config.toml
d_expert = 128
d_shared_expert = 0
balance_bias = true
lr_router = 0.00119
vocab_size = 38385
norm = "rmsnorm"
rope_fraction = 0.5
qk_norm = true
init_std_up = 0.036
init_std_down = 0.0
optimizer = "soap_variant"
beta2 = 0.95
warmup_steps = 117
train_tokens = 403600000
Below are experts of layer 6 (counted from 0) of a mixture-of-experts language model. Rows are named router (the router's row for the expert), up (a neuron's input weights, with its number) and show model dimensions 0-63. Each number is 200 + 30 x the weight over its row's rms, rounded and kept within 0 to 999.
After each expert's rows: a language model's description of what the expert responds to. This comes from a sample of Wikipedia text that the model never trained on.

# expert 4
router,205,196,163,189,217,219,223,222,200,210,157,203,231,194,186,232,213,161,207,124,205,206,199,187,170,200,263,167,146,215,187,222,184,228,202,209,211,175,182,227,197,222,232,220,236,170,177,142,217,227,166,147,215,169,200,198,221,206,161,156,253,196,218,170
up1,262,186,230,192,202,215,171,167,218,212,271,229,226,188,164,157,207,194,204,178,149,181,200,218,189,189,218,199,192,160,225,217,177,203,166,210,198,219,207,250,176,177,210,172,239,204,176,159,200,152,201,219,168,181,229,201,204,166,235,225,150,241,210,198
up2,205,227,182,199,208,225,231,199,185,184,216,234,223,205,183,213,160,171,219,215,190,214,163,223,167,182,250,209,219,142,245,207,183,210,141,198,257,215,212,263,169,168,162,185,150,158,222,192,254,207,188,219,197,162,186,194,208,197,174,197,173,205,220,237
up3,166,185,199,211,186,146,193,172,204,203,249,205,226,146,249,245,204,172,206,198,226,180,162,146,188,238,180,253,135,191,212,199,210,186,188,223,171,193,181,248,180,210,210,201,201,246,275,200,172,153,174,242,143,195,216,176,217,199,193,194,224,158,136,177
up4,234,203,196,187,208,223,235,191,204,218,198,157,175,220,245,206,216,211,178,251,193,141,198,202,280,233,226,222,190,196,224,260,217,179,242,229,196,171,190,269,242,216,216,188,214,214,174,171,147,190,146,184,193,210,214,168,194,220,211,186,181,158,183,205
up5,193,227,186,148,227,207,182,123,216,137,188,217,209,236,159,197,223,216,219,213,208,200,186,177,206,242,217,146,220,183,144,226,148,211,170,178,229,210,182,213,200,226,178,209,214,204,180,217,162,196,240,178,255,233,231,149,128,245,187,189,177,200,220,220
up6,239,187,236,184,212,148,237,190,212,222,177,243,213,163,190,190,197,187,223,136,176,198,139,209,178,192,207,212,198,150,210,192,228,177,218,243,162,208,164,185,189,233,200,177,243,206,178,156,195,223,175,137,189,167,150,149,207,195,198,220,209,234,188,243
up7,178,161,188,202,227,253,195,220,181,180,233,201,198,199,180,255,161,173,191,212,234,209,199,166,215,155,196,202,207,214,187,298,175,227,205,197,248,181,262,227,176,216,200,184,195,170,186,221,158,171,167,230,218,192,252,217,218,200,214,210,170,187,224,219
up8,126,173,204,190,208,192,212,216,236,212,228,184,205,203,184,211,154,198,178,185,218,212,189,215,236,199,192,198,209,176,217,168,217,140,178,171,244,237,154,255,207,183,215,170,149,124,191,204,250,156,172,200,186,163,262,211,181,207,256,155,245,168,215,189
up9,202,218,154,170,211,192,162,215,188,235,184,178,240,233,213,216,157,204,268,198,191,274,227,209,154,233,266,222,223,176,150,213,184,173,197,191,165,233,176,189,152,229,171,220,240,183,177,168,241,213,187,239,194,166,204,201,231,163,208,204,253,199,203,145
up10,187,233,199,182,191,188,217,195,177,213,215,208,193,202,234,268,247,208,195,200,217,174,187,242,152,198,271,161,183,203,210,196,196,157,146,216,231,155,157,219,222,164,223,211,197,180,204,280,180,189,222,123,184,182,192,218,235,195,177,200,196,164,181,203
up11,194,178,144,164,224,184,237,224,203,182,176,247,260,209,215,221,206,205,237,198,209,195,255,175,157,188,197,211,168,196,188,166,186,182,172,196,182,240,192,182,200,221,164,203,234,219,131,146,218,226,235,200,267,202,233,191,192,224,219,200,241,148,218,209
up12,217,229,136,195,216,239,164,203,188,203,200,221,172,162,222,228,183,234,200,163,203,208,213,210,179,172,262,209,223,171,192,212,157,218,209,225,168,212,201,136,154,219,130,221,228,141,211,185,228,218,167,188,230,206,208,168,187,190,196,204,183,179,138,178
up13,229,146,170,187,216,158,213,223,210,158,197,186,186,199,183,214,215,227,207,172,237,245,207,194,223,181,212,213,200,196,173,162,217,221,220,226,197,199,212,146,219,191,197,234,213,201,244,219,211,179,172,241,259,193,236,215,239,137,153,185,165,221,162,196
up14,218,158,157,213,181,189,219,190,159,207,250,190,234,188,150,251,249,131,135,217,203,210,223,152,210,214,208,189,178,223,237,220,192,201,164,215,219,206,189,174,200,219,227,254,254,200,173,185,187,166,209,208,212,199,233,177,200,240,211,214,209,232,241,182
up15,217,218,199,188,216,174,148,248,174,182,216,178,190,230,236,247,219,269,182,152,208,253,237,216,230,192,187,185,185,168,245,214,234,122,164,201,131,174,238,221,234,150,230,211,165,201,136,208,190,157,189,182,204,200,218,182,184,226,187,231,192,175,235,197
up16,222,231,192,160,188,207,214,162,224,169,144,193,220,172,203,218,220,212,178,282,191,163,200,174,142,217,223,214,187,218,255,163,171,239,182,197,183,177,188,169,183,205,195,242,245,264,215,212,218,173,257,233,207,213,212,221,191,159,175,183,219,191,189,215
up17,197,222,185,174,203,211,179,218,231,199,231,202,197,221,166,219,229,222,174,186,233,231,216,157,194,276,224,253,187,217,220,232,202,196,196,189,188,239,149,200,172,229,206,229,172,183,217,216,237,257,165,191,200,165,215,194,189,185,119,202,183,295,248,188
up18,217,163,203,217,182,176,226,235,169,169,213,222,207,166,226,199,189,211,208,195,180,129,201,184,175,238,252,248,201,273,175,170,229,215,202,187,213,176,206,167,199,255,182,194,213,229,194,160,173,248,210,207,175,156,213,235,256,179,185,198,189,216,226,227
up19,227,148,110,216,216,265,190,207,186,227,202,139,129,197,222,219,222,203,194,221,211,222,195,224,196,201,210,175,237,174,214,206,180,206,246,216,211,178,228,211,184,248,187,212,223,194,238,173,215,211,214,166,205,187,207,156,197,155,192,220,237,147,203,179
up20,199,165,188,227,249,242,183,175,157,139,161,244,196,189,169,202,204,176,144,186,222,221,163,190,204,191,213,249,266,157,189,214,203,165,208,218,179,174,253,180,242,191,173,144,207,180,203,183,143,191,199,169,228,190,139,186,215,228,167,216,221,190,200,213
Everyday concrete or directional words like high, water, north, south, fire, air, plus coordinate marks (′) and compass abbreviations in geographic text.

# expert 20
router,185,175,225,163,167,189,227,210,155,237,179,185,170,208,230,215,204,161,193,160,201,195,209,175,162,182,258,185,188,223,177,216,206,190,197,216,191,219,246,195,213,177,205,210,225,163,165,185,231,219,203,161,228,137,193,177,206,176,169,197,232,277,215,221
up0,247,154,163,242,205,192,209,227,189,182,135,209,262,210,131,256,256,177,283,195,196,163,187,172,217,169,234,201,181,275,181,200,182,200,184,223,185,178,172,185,229,178,212,256,184,209,217,234,237,210,265,257,181,175,216,195,198,219,162,186,144,196,209,230
up1,150,209,188,176,224,220,214,199,271,205,256,207,200,232,253,235,189,241,202,199,187,199,207,206,233,200,181,176,228,255,245,188,193,145,202,228,143,224,213,195,223,247,157,166,214,206,212,244,223,201,185,171,267,152,218,195,182,192,202,255,152,224,250,195
up2,172,198,137,194,148,208,225,182,182,236,246,176,179,166,209,194,182,186,138,199,193,231,225,219,186,200,226,216,223,207,253,174,250,149,171,187,227,234,213,251,203,120,169,225,203,196,140,193,146,171,222,152,202,203,235,205,224,217,170,178,212,219,224,197
up3,188,233,238,165,215,182,174,171,230,253,303,173,207,211,182,185,196,225,148,177,204,255,155,227,220,216,236,245,227,209,238,153,201,210,168,200,227,197,153,182,217,146,212,221,274,201,227,223,168,198,147,210,231,195,253,235,171,189,221,214,211,274,173,222
up4,167,187,182,194,219,187,206,167,220,185,208,207,237,189,187,197,204,179,168,166,181,242,218,209,170,263,206,260,210,202,212,197,185,173,200,230,183,236,210,202,202,201,178,164,151,216,153,217,175,191,172,165,215,177,224,230,226,254,153,138,178,167,200,182
up5,169,167,231,195,172,246,221,195,185,215,205,211,214,246,162,266,204,182,200,180,194,174,197,241,191,197,173,194,211,236,159,177,194,209,191,181,242,241,222,251,210,189,183,192,200,174,240,178,228,228,219,197,184,243,237,171,238,180,183,147,130,262,182,229
up6,242,215,224,215,207,205,195,187,233,224,283,249,213,212,208,107,208,217,188,196,222,209,179,180,206,161,169,210,275,186,159,157,224,152,200,205,201,223,192,211,197,215,233,181,197,247,129,150,212,217,226,192,131,169,211,226,224,237,115,194,170,205,191,204
up7,183,111,163,215,204,207,255,204,176,241,234,171,185,222,194,158,265,172,171,157,197,179,217,209,231,189,145,230,203,268,185,155,187,184,225,210,210,152,234,176,199,198,203,188,247,171,186,161,138,225,200,212,186,210,203,199,237,185,187,218,179,271,172,173
up8,178,197,213,224,165,208,229,222,101,219,229,180,163,173,184,189,215,163,210,241,186,181,216,167,203,202,209,221,229,209,157,206,201,172,227,185,198,207,174,221,166,193,217,182,238,199,196,245,214,225,230,158,233,184,205,216,215,129,193,229,243,218,210,208
up9,252,212,201,232,217,173,218,206,154,225,228,191,154,164,204,156,216,233,199,196,190,213,162,243,196,154,194,237,207,287,153,159,194,167,235,223,222,168,225,245,234,164,179,155,165,193,227,170,179,207,247,206,208,190,170,187,219,197,167,161,172,179,239,211
up10,215,203,246,160,202,167,115,170,149,183,170,171,205,225,177,196,214,178,240,241,247,221,191,236,240,194,191,178,160,178,269,205,256,152,210,190,185,187,122,232,246,170,216,224,207,235,211,198,170,229,230,243,171,224,221,183,200,146,139,178,130,202,174,164
up11,119,231,216,165,176,211,189,151,215,260,197,143,222,129,190,192,208,205,227,201,236,203,199,179,176,195,214,180,177,283,218,246,184,166,175,184,240,156,207,239,181,213,191,226,172,217,222,220,205,232,173,149,142,153,145,240,180,173,189,190,208,172,189,184
up12,209,190,235,259,210,221,207,227,199,141,222,236,159,203,216,188,222,199,225,195,257,181,157,173,148,202,233,238,177,208,219,216,182,188,211,175,199,196,251,197,158,198,229,205,190,239,195,222,156,171,202,229,157,199,159,157,139,251,224,197,195,199,153,318
up13,190,159,200,196,183,180,178,226,205,221,280,181,172,204,231,217,196,155,260,236,148,214,263,180,176,228,204,175,274,204,169,156,180,182,154,241,180,257,216,246,209,212,213,181,181,182,161,180,224,226,199,137,185,182,170,188,200,195,172,188,203,224,143,211
up14,207,181,167,201,236,238,210,220,174,205,160,189,216,214,162,203,195,199,181,199,204,195,268,177,188,184,199,183,200,156,174,243,144,247,185,173,166,264,216,236,190,214,204,205,219,256,167,192,201,266,233,204,218,222,166,223,165,212,189,244,235,181,234,209
up15,263,153,160,152,176,192,240,177,212,197,184,148,211,224,210,201,222,218,252,265,259,203,209,233,233,196,268,168,114,182,229,211,128,180,164,229,206,228,199,196,192,131,184,189,238,202,207,220,196,220,198,181,265,218,228,204,186,161,217,157,201,177,180,222
up16,141,233,232,180,168,232,193,198,193,168,228,184,240,223,195,214,174,198,131,139,245,223,223,208,226,215,208,224,211,183,227,171,174,204,168,166,195,190,244,202,194,188,191,164,209,168,172,223,186,194,200,164,228,187,194,188,216,164,200,196,222,191,220,209
up17,231,199,222,233,220,164,206,235,180,229,269,206,207,174,163,195,198,229,249,234,165,199,195,184,191,147,173,192,164,233,232,166,241,247,216,213,218,158,174,204,187,265,201,208,199,195,201,252,227,211,233,156,214,251,228,190,200,189,187,238,220,196,203,278
up18,157,191,219,178,214,230,203,236,176,215,239,171,227,184,251,190,231,123,176,288,196,202,199,206,221,155,177,176,190,209,176,169,188,152,263,147,199,194,202,222,222,208,187,198,207,194,223,234,219,211,183,183,231,179,176,224,169,266,149,181,180,147,215,192
up19,200,197,240,221,201,202,191,205,217,196,143,165,182,254,255,183,158,235,226,242,125,219,207,165,185,180,161,185,170,167,227,253,171,208,187,209,179,194,209,210,194,173,176,179,172,211,177,157,219,236,200,188,212,173,176,205,217,215,158,186,195,209,192,233
Final head nouns of organization, place and title names, such as School, Racing, Hospital, Park, Creek, Press, Entertainment.

# expert 0
router,155,193,175,194,168,250,249,248,198,226,137,192,220,172,229,211,218,183,258,222,212,208,208,231,186,172,215,172,153,166,219,233,185,172,183,189,212,207,252,187,243,163,209,161,253,159,183,203,246,214,205,202,131,172,203,223,204,216,207,178,215,249,233,205
up1,272,181,164,215,128,229,217,211,202,166,214,207,247,159,190,175,172,171,251,149,142,232,153,180,209,165,209,213,235,252,214,190,192,212,200,212,196,179,242,273,243,184,187,186,218,187,203,170,200,196,181,197,200,190,209,180,213,193,206,208,193,200,168,175
up2,206,226,225,191,197,227,190,151,182,207,218,193,252,178,180,190,199,189,187,148,197,256,208,175,186,202,181,177,178,212,214,270,191,233,253,188,196,211,245,193,209,173,208,182,164,141,192,138,230,183,178,188,186,250,224,189,172,171,163,255,212,251,204,220
up3,168,182,177,205,229,163,225,266,214,211,234,193,166,202,201,198,212,161,174,237,229,187,176,208,215,173,165,260,237,163,208,158,232,212,217,182,247,180,227,220,192,206,178,114,199,193,206,199,166,231,200,214,189,184,217,202,210,202,178,203,147,158,234,227
up4,149,251,201,204,185,182,245,165,169,175,200,171,169,158,192,239,213,192,212,226,176,238,216,155,175,184,180,205,246,176,237,231,211,216,217,233,132,217,193,217,178,169,207,150,197,175,204,174,236,203,172,167,194,238,176,210,142,205,190,176,212,222,195,161
up5,178,189,203,237,135,187,238,208,185,177,171,236,170,181,213,182,212,171,228,197,246,201,228,210,203,149,176,243,168,153,223,147,129,198,245,171,176,204,214,223,163,143,198,222,195,194,181,193,228,171,182,224,176,260,231,197,181,195,153,232,235,200,195,179
up6,198,158,220,223,182,215,204,156,199,270,201,230,208,173,215,161,200,225,201,197,189,253,208,188,189,188,163,223,223,177,210,225,264,162,146,155,228,192,201,233,181,255,171,150,231,172,223,242,213,162,202,170,211,260,201,184,159,175,169,276,193,156,163,212
up7,231,207,218,174,141,193,178,208,206,189,180,218,200,172,136,230,196,95,245,239,228,247,236,211,223,237,208,174,200,199,203,252,209,191,211,174,195,207,189,192,239,230,191,139,259,220,237,205,181,152,198,152,176,182,179,197,127,220,205,265,166,232,169,220
up8,210,148,157,181,226,203,242,220,182,198,224,215,179,115,162,267,229,158,210,206,212,183,212,261,240,204,188,240,234,217,228,170,195,210,217,157,165,167,216,209,222,212,183,193,187,242,291,199,238,222,202,248,197,271,235,244,203,170,164,202,169,250,188,211
up9,205,242,243,197,166,194,171,175,147,176,177,169,217,237,228,178,178,281,189,187,240,185,166,191,198,214,179,248,196,201,208,215,208,192,216,194,202,166,186,157,238,145,205,234,193,203,227,236,179,155,198,195,192,231,250,219,170,222,227,228,154,154,246,237
up10,176,217,187,208,188,184,185,211,191,227,203,150,193,211,218,220,241,161,214,218,175,152,289,157,201,223,159,202,193,234,266,232,165,205,218,227,161,242,222,208,242,201,204,243,192,202,204,210,243,157,201,156,218,219,191,217,208,238,174,242,219,212,206,198
up11,159,251,190,232,213,210,216,190,133,210,236,144,200,192,194,244,191,157,210,211,209,207,216,222,225,216,291,197,226,219,245,192,199,222,172,183,228,233,202,226,212,171,195,202,216,194,200,240,138,204,147,184,201,192,207,178,201,203,206,182,234,165,155,175
up12,210,187,225,227,191,184,163,204,240,186,240,159,207,218,168,247,196,244,185,192,214,195,199,215,227,232,203,219,177,196,223,185,220,157,205,160,157,220,180,179,214,183,208,229,183,198,184,186,241,177,178,203,215,167,207,156,177,224,196,157,154,215,240,193
up13,192,235,246,211,223,220,248,196,234,183,176,226,179,248,192,138,237,209,230,206,218,247,146,217,198,151,198,187,203,199,181,164,168,237,198,201,203,215,195,158,220,200,181,187,207,165,183,198,145,209,146,240,225,188,206,208,196,225,163,137,207,176,176,197
up14,200,205,225,224,233,177,151,180,197,169,192,190,170,232,165,229,167,184,210,196,197,160,269,223,189,175,258,168,244,162,204,229,220,182,271,213,225,248,182,188,203,240,219,188,218,196,212,204,243,229,212,239,153,181,170,149,179,201,166,179,183,154,187,201
up15,208,230,173,176,256,249,159,209,232,167,205,182,241,208,191,195,234,137,234,189,217,236,168,193,189,148,133,132,258,191,179,204,186,186,186,152,174,188,189,195,170,214,197,209,228,207,197,165,204,228,163,194,185,215,167,177,256,217,235,184,141,211,172,265
up16,178,271,241,200,168,190,208,234,196,184,185,189,236,181,202,159,278,136,189,205,219,162,154,197,157,159,200,205,171,229,198,165,250,157,197,170,166,252,197,197,187,189,218,199,225,205,199,235,203,189,199,201,218,170,215,235,162,152,192,197,202,201,225,208
up17,206,234,230,189,200,223,203,165,174,181,194,238,248,188,222,168,246,192,215,218,166,193,213,224,220,169,178,216,193,139,133,140,184,163,147,210,225,200,214,141,247,204,195,199,217,157,193,208,203,170,180,224,184,222,205,200,260,171,216,216,189,184,159,198
up18,254,182,223,200,215,224,199,263,170,203,220,194,157,248,230,196,174,171,226,213,135,230,227,157,189,163,206,217,182,124,182,185,204,158,225,199,168,181,193,186,190,213,184,228,161,179,190,209,255,209,197,192,141,188,180,185,183,162,176,188,172,193,186,235
up19,199,170,150,185,235,175,203,205,191,216,193,203,253,165,207,211,220,219,236,192,193,213,193,161,226,152,197,178,164,222,267,184,220,256,216,221,172,225,188,228,245,170,197,217,232,210,205,213,173,220,162,196,173,229,195,221,214,206,210,167,239,240,218,167
up20,180,202,195,198,193,186,198,252,240,225,196,205,195,236,174,202,205,160,264,201,197,172,195,207,213,161,196,182,213,181,235,218,195,181,222,247,231,177,215,216,177,143,165,158,240,216,226,171,245,149,214,223,178,207,217,163,257,241,194,182,178,201,201,217
Adjectives and title words in sports infoboxes and table headers, such as national, football, Final, Personal, Scientific classification.

# expert 60
router,172,214,151,179,196,212,193,191,219,183,159,200,168,190,173,238,219,205,179,226,181,255,250,223,179,230,212,149,217,142,176,187,174,247,235,231,243,165,189,186,244,199,249,225,221,151,214,217,211,209,215,208,224,161,175,246,186,180,198,215,200,286,241,211
up1,209,226,193,175,180,189,219,227,222,174,153,211,228,238,210,218,183,177,214,202,179,196,206,212,213,260,228,206,172,186,236,209,212,177,209,251,181,201,169,192,177,275,250,226,237,131,232,193,214,240,224,188,164,193,196,187,235,202,205,157,164,242,226,237
up2,213,205,164,239,192,211,153,189,239,184,191,176,239,204,173,177,212,132,164,226,171,194,196,198,144,221,132,159,246,144,147,190,184,177,247,199,211,130,174,192,194,182,182,204,184,211,249,235,218,144,212,182,227,224,202,196,221,179,194,159,179,215,234,181
up3,169,220,132,182,193,162,162,161,188,232,180,257,142,246,175,199,188,193,209,199,161,159,156,200,227,216,265,160,244,184,211,155,190,206,250,209,224,219,170,164,266,218,223,155,229,178,247,243,236,151,205,206,212,205,209,183,218,203,198,216,142,178,267,190
up4,266,240,193,201,224,237,227,179,138,182,245,185,190,218,212,180,241,240,245,197,162,214,168,213,166,122,195,186,214,167,195,203,262,196,164,185,199,198,189,196,302,219,213,162,138,175,202,187,240,158,176,177,220,207,164,245,170,218,159,185,193,245,276,204
up5,246,203,217,254,124,195,170,204,200,233,150,198,218,221,264,189,224,185,225,220,202,215,213,182,191,233,236,216,208,169,228,186,155,145,160,219,206,168,209,260,229,249,239,192,171,167,183,206,207,157,165,250,231,191,217,214,155,211,149,152,187,233,224,198
up6,207,211,237,197,146,209,213,208,201,230,247,175,164,144,187,188,177,216,258,177,220,166,275,199,183,226,229,163,206,189,217,218,228,230,220,198,217,185,188,171,202,223,241,181,218,201,210,193,277,173,176,234,246,194,219,150,230,215,175,166,213,175,210,208
up7,216,199,204,204,219,200,136,160,183,216,214,208,128,209,194,243,164,203,165,167,169,176,219,252,176,203,227,220,177,214,176,144,199,230,215,156,210,216,224,284,194,214,250,207,167,143,196,234,212,188,271,170,175,209,188,139,166,176,198,213,232,261,197,245
up8,172,182,202,169,175,170,230,208,227,238,249,174,217,193,183,184,210,168,216,226,149,198,184,195,219,252,239,187,186,189,226,189,210,215,185,252,176,262,238,173,227,199,229,152,167,211,247,206,206,225,221,208,171,209,183,217,210,205,220,221,178,241,211,206
up9,207,211,202,175,229,206,188,173,142,206,222,243,200,219,256,212,254,196,205,222,118,209,273,206,173,189,168,202,233,236,174,194,214,196,242,172,200,159,231,229,164,178,231,250,221,208,230,236,215,204,159,149,196,166,199,212,271,205,183,211,190,219,201,209
up10,230,192,180,129,233,202,178,161,166,167,168,184,193,160,198,176,199,196,155,198,174,159,207,184,247,261,222,235,126,205,171,208,158,224,219,186,154,132,202,177,162,184,231,171,145,195,161,202,197,176,197,199,207,208,166,182,181,174,252,193,219,250,160,190
up11,191,176,202,167,162,224,253,182,229,143,180,199,195,200,205,167,196,240,150,194,226,243,195,190,198,205,165,158,189,194,192,107,176,216,205,195,220,216,148,207,246,222,208,205,189,233,153,173,150,179,196,186,213,209,152,231,252,217,200,206,160,249,184,154
up12,199,210,203,207,241,202,209,179,210,219,132,232,219,158,201,179,235,166,252,243,222,204,195,170,204,226,232,221,214,214,206,159,130,229,188,175,167,176,163,264,258,222,219,170,163,152,239,219,233,192,181,194,149,232,132,215,214,161,120,215,157,235,156,207
up13,197,291,196,173,230,235,208,202,169,240,167,212,232,180,255,205,228,203,178,178,200,191,226,145,217,241,225,206,237,237,168,193,219,189,208,195,166,203,202,168,209,158,199,178,217,170,215,239,202,177,178,164,183,216,215,215,208,194,215,229,187,210,212,212
up14,155,233,194,210,185,235,154,166,226,185,191,187,227,227,206,217,164,218,190,226,189,218,205,260,238,191,220,208,237,177,207,239,200,195,114,187,207,162,166,218,203,213,195,168,186,190,212,187,267,228,211,202,187,182,226,220,165,251,242,174,176,216,146,162
up15,177,205,166,206,246,213,189,142,210,193,223,146,168,212,112,206,215,223,163,241,244,246,233,192,230,194,176,289,185,111,236,198,146,176,222,213,209,145,209,219,244,187,143,274,178,209,221,229,164,200,179,193,226,172,181,268,196,220,175,158,159,213,234,219
up16,205,186,212,141,230,203,198,167,208,256,194,239,207,200,189,205,218,179,197,165,200,172,258,192,220,142,212,252,197,159,199,151,203,247,257,226,216,198,167,174,222,215,244,165,199,185,192,212,190,149,187,184,209,196,184,134,165,127,205,222,208,210,171,271
up17,219,226,205,193,166,91,223,240,209,201,199,195,194,201,234,210,160,236,191,197,160,173,183,213,242,208,165,226,227,166,202,191,189,226,231,161,172,188,209,258,204,201,208,216,243,219,231,212,202,238,156,152,220,221,203,197,179,188,128,192,236,209,166,150
up18,233,161,227,219,184,219,252,171,222,215,236,171,236,197,223,172,224,194,284,212,171,214,263,198,190,188,233,188,207,212,223,167,198,172,233,250,200,178,178,213,257,171,154,202,191,205,237,122,215,170,191,156,181,196,196,255,242,201,239,193,177,198,226,224
up19,232,197,199,141,188,191,238,152,218,154,179,223,175,246,243,159,227,124,184,202,191,206,242,189,208,195,224,246,212,190,182,204,238,234,229,219,245,217,235,189,148,172,225,218,254,206,223,245,209,217,178,269,259,195,201,206,160,163,213,149,152,167,158,225
up20,190,203,219,191,176,173,184,182,198,211,171,193,257,205,176,206,178,206,176,171,206,201,188,259,157,188,216,201,206,220,198,171,151,241,175,232,215,169,151,205,160,249,186,250,266,171,180,194,210,237,141,196,184,238,194,229,191,189,166,208,239,284,217,140
Digits in infobox time zones, postal codes, coordinates and percentages, such as UTC+3:30, MD-3618, 98°0′58″W, plus non-Latin script bytes.

# expert 58
router,163,153,186,225,188,203,206,249,191,214,179,145,201,175,241,233,198,228,222,203,237,192,163,246,168,215,260,232,194,191,175,162,177,219,213,161,241,195,253,182,246,189,172,195,224,187,178,178,176,222,221,191,147,215,223,217,186,202,205,177,214,227,181,240
up0,238,143,203,167,159,221,212,283,205,216,233,201,165,221,196,213,203,256,190,233,236,164,165,216,215,179,211,165,229,217,145,184,255,176,216,190,237,188,214,199,188,190,169,172,212,200,244,177,237,222,186,175,171,198,188,173,237,222,234,203,153,227,230,140
up1,207,209,165,194,208,209,197,162,209,229,221,157,191,204,140,187,220,207,247,226,151,225,211,245,175,175,181,226,214,146,232,216,200,213,235,194,209,203,225,166,233,215,188,184,150,250,200,218,238,199,170,193,228,189,163,205,190,233,212,188,198,205,158,204
up2,198,219,187,191,207,251,206,195,220,235,197,206,196,193,212,177,199,220,154,147,167,136,258,157,252,187,209,168,170,218,175,183,179,190,215,192,208,218,205,214,218,181,223,116,208,210,209,180,214,239,209,208,196,197,224,230,213,222,193,208,164,228,191,194
up3,202,226,230,179,230,164,276,224,220,195,226,154,184,249,160,194,196,188,211,233,224,253,150,163,171,170,198,210,241,222,198,176,180,209,196,140,197,266,177,239,213,194,172,199,170,242,191,207,243,264,278,200,181,194,191,139,213,197,155,168,157,166,228,173
up4,223,199,200,257,164,133,268,158,217,186,215,165,210,165,150,182,144,165,188,236,193,246,221,172,186,172,239,208,185,237,217,251,147,215,216,219,176,195,163,217,202,207,210,210,214,166,186,224,211,200,156,207,234,207,180,196,187,156,215,182,268,175,195,196
up5,221,208,181,180,222,143,252,144,254,213,158,230,235,193,238,164,175,197,168,113,209,147,169,161,198,191,211,219,220,220,181,221,220,188,175,178,249,167,163,209,264,193,164,207,186,169,187,248,196,244,213,175,187,237,182,197,164,233,209,215,262,199,211,230
up6,201,222,183,220,216,164,158,213,235,221,202,236,207,205,213,219,277,213,205,201,210,181,212,157,190,202,200,203,209,190,206,179,210,185,175,209,265,240,171,228,293,201,192,228,245,249,183,193,177,223,180,201,177,210,240,195,180,201,271,228,253,220,224,211
up7,237,224,202,195,190,188,234,157,196,225,203,203,252,194,150,195,213,228,209,154,163,188,211,244,213,151,262,201,166,230,206,169,240,163,176,215,204,224,204,206,261,156,181,191,204,157,181,240,218,188,245,221,184,155,205,226,141,186,193,248,191,216,225,241
up8,133,226,170,199,188,190,182,222,196,191,219,176,179,203,217,219,198,247,198,280,205,264,124,223,161,143,257,210,225,178,218,183,182,195,244,174,204,187,196,196,219,231,138,189,229,170,203,238,171,267,199,223,229,226,208,180,180,212,201,192,161,252,218,213
up9,175,217,165,177,152,193,192,173,249,145,171,193,202,167,204,188,205,241,201,177,212,184,194,191,215,234,173,168,175,174,186,220,160,227,216,195,196,234,133,234,230,183,222,160,199,164,158,182,236,137,151,229,204,194,227,153,207,194,235,166,184,168,151,179
up10,221,164,191,113,186,220,220,173,208,191,201,184,243,248,165,186,191,164,258,188,198,195,187,200,203,200,185,193,199,188,179,173,210,180,232,192,243,229,148,214,202,203,198,164,213,182,173,219,195,202,218,180,142,162,178,194,228,174,184,192,201,171,178,204
up11,173,156,203,231,204,239,232,201,221,212,164,168,232,237,153,189,215,214,173,229,200,262,247,189,201,218,196,198,195,181,188,223,198,176,186,199,157,190,226,230,220,221,206,211,178,234,222,221,221,244,239,185,174,190,229,167,226,226,198,191,242,172,151,201
up12,194,142,182,189,231,179,177,176,220,217,190,182,201,175,173,228,223,247,200,226,171,204,232,161,136,210,235,275,190,175,153,224,234,228,239,191,217,195,204,201,197,187,190,158,166,179,221,177,165,272,218,211,212,189,139,206,184,231,173,225,157,217,237,205
up13,254,203,180,221,154,212,213,251,213,212,186,246,212,215,279,213,165,134,164,181,193,166,157,163,214,199,248,237,188,215,210,175,221,225,237,254,200,188,173,131,184,187,263,242,257,197,173,212,199,223,201,210,159,243,184,197,227,148,241,183,186,265,196,242
up14,234,157,247,155,196,164,229,197,152,192,195,247,190,200,193,203,194,161,241,236,221,203,164,179,235,245,176,234,207,216,168,141,180,195,210,195,244,188,186,128,136,201,192,195,219,203,157,255,152,203,181,151,210,148,214,209,255,263,214,197,187,183,193,262
up15,190,192,192,216,169,212,165,242,232,182,226,180,210,236,154,244,227,133,230,149,195,198,229,207,284,253,231,237,231,131,214,199,200,218,197,178,212,238,186,198,220,204,190,231,216,135,206,217,222,151,202,152,194,204,177,150,131,207,217,192,215,150,202,166
up16,160,208,193,188,238,213,195,196,233,248,223,186,286,176,224,140,182,213,222,153,177,211,228,244,240,225,206,249,202,102,199,234,180,248,287,198,200,148,222,234,169,153,203,213,205,244,203,194,155,221,171,227,177,169,167,204,203,178,202,179,178,228,203,203
up17,227,159,170,174,190,235,201,252,174,257,220,191,196,162,177,175,198,185,195,179,204,203,189,223,192,228,245,182,208,210,235,207,194,207,217,169,223,208,178,193,220,219,166,200,176,123,213,219,181,216,248,214,205,211,288,215,172,221,183,182,143,222,226,194
up18,232,206,219,196,141,176,209,172,209,200,227,214,239,201,264,210,224,175,166,207,219,203,210,183,172,234,207,226,163,196,143,200,204,230,225,185,233,201,205,266,247,187,224,182,217,218,219,225,189,175,150,158,205,263,204,159,222,202,239,231,249,212,175,208
up19,245,188,216,189,193,218,190,216,221,154,214,163,221,186,250,171,180,220,231,260,193,195,212,168,149,154,220,188,200,198,222,208,231,161,197,198,169,187,168,154,211,158,233,195,187,299,192,133,227,163,227,238,235,138,172,244,206,153,235,166,177,220,207,182
Head nouns of competitions, works and institutions after the or a possessive: season, title, album, Cup, tournament, University.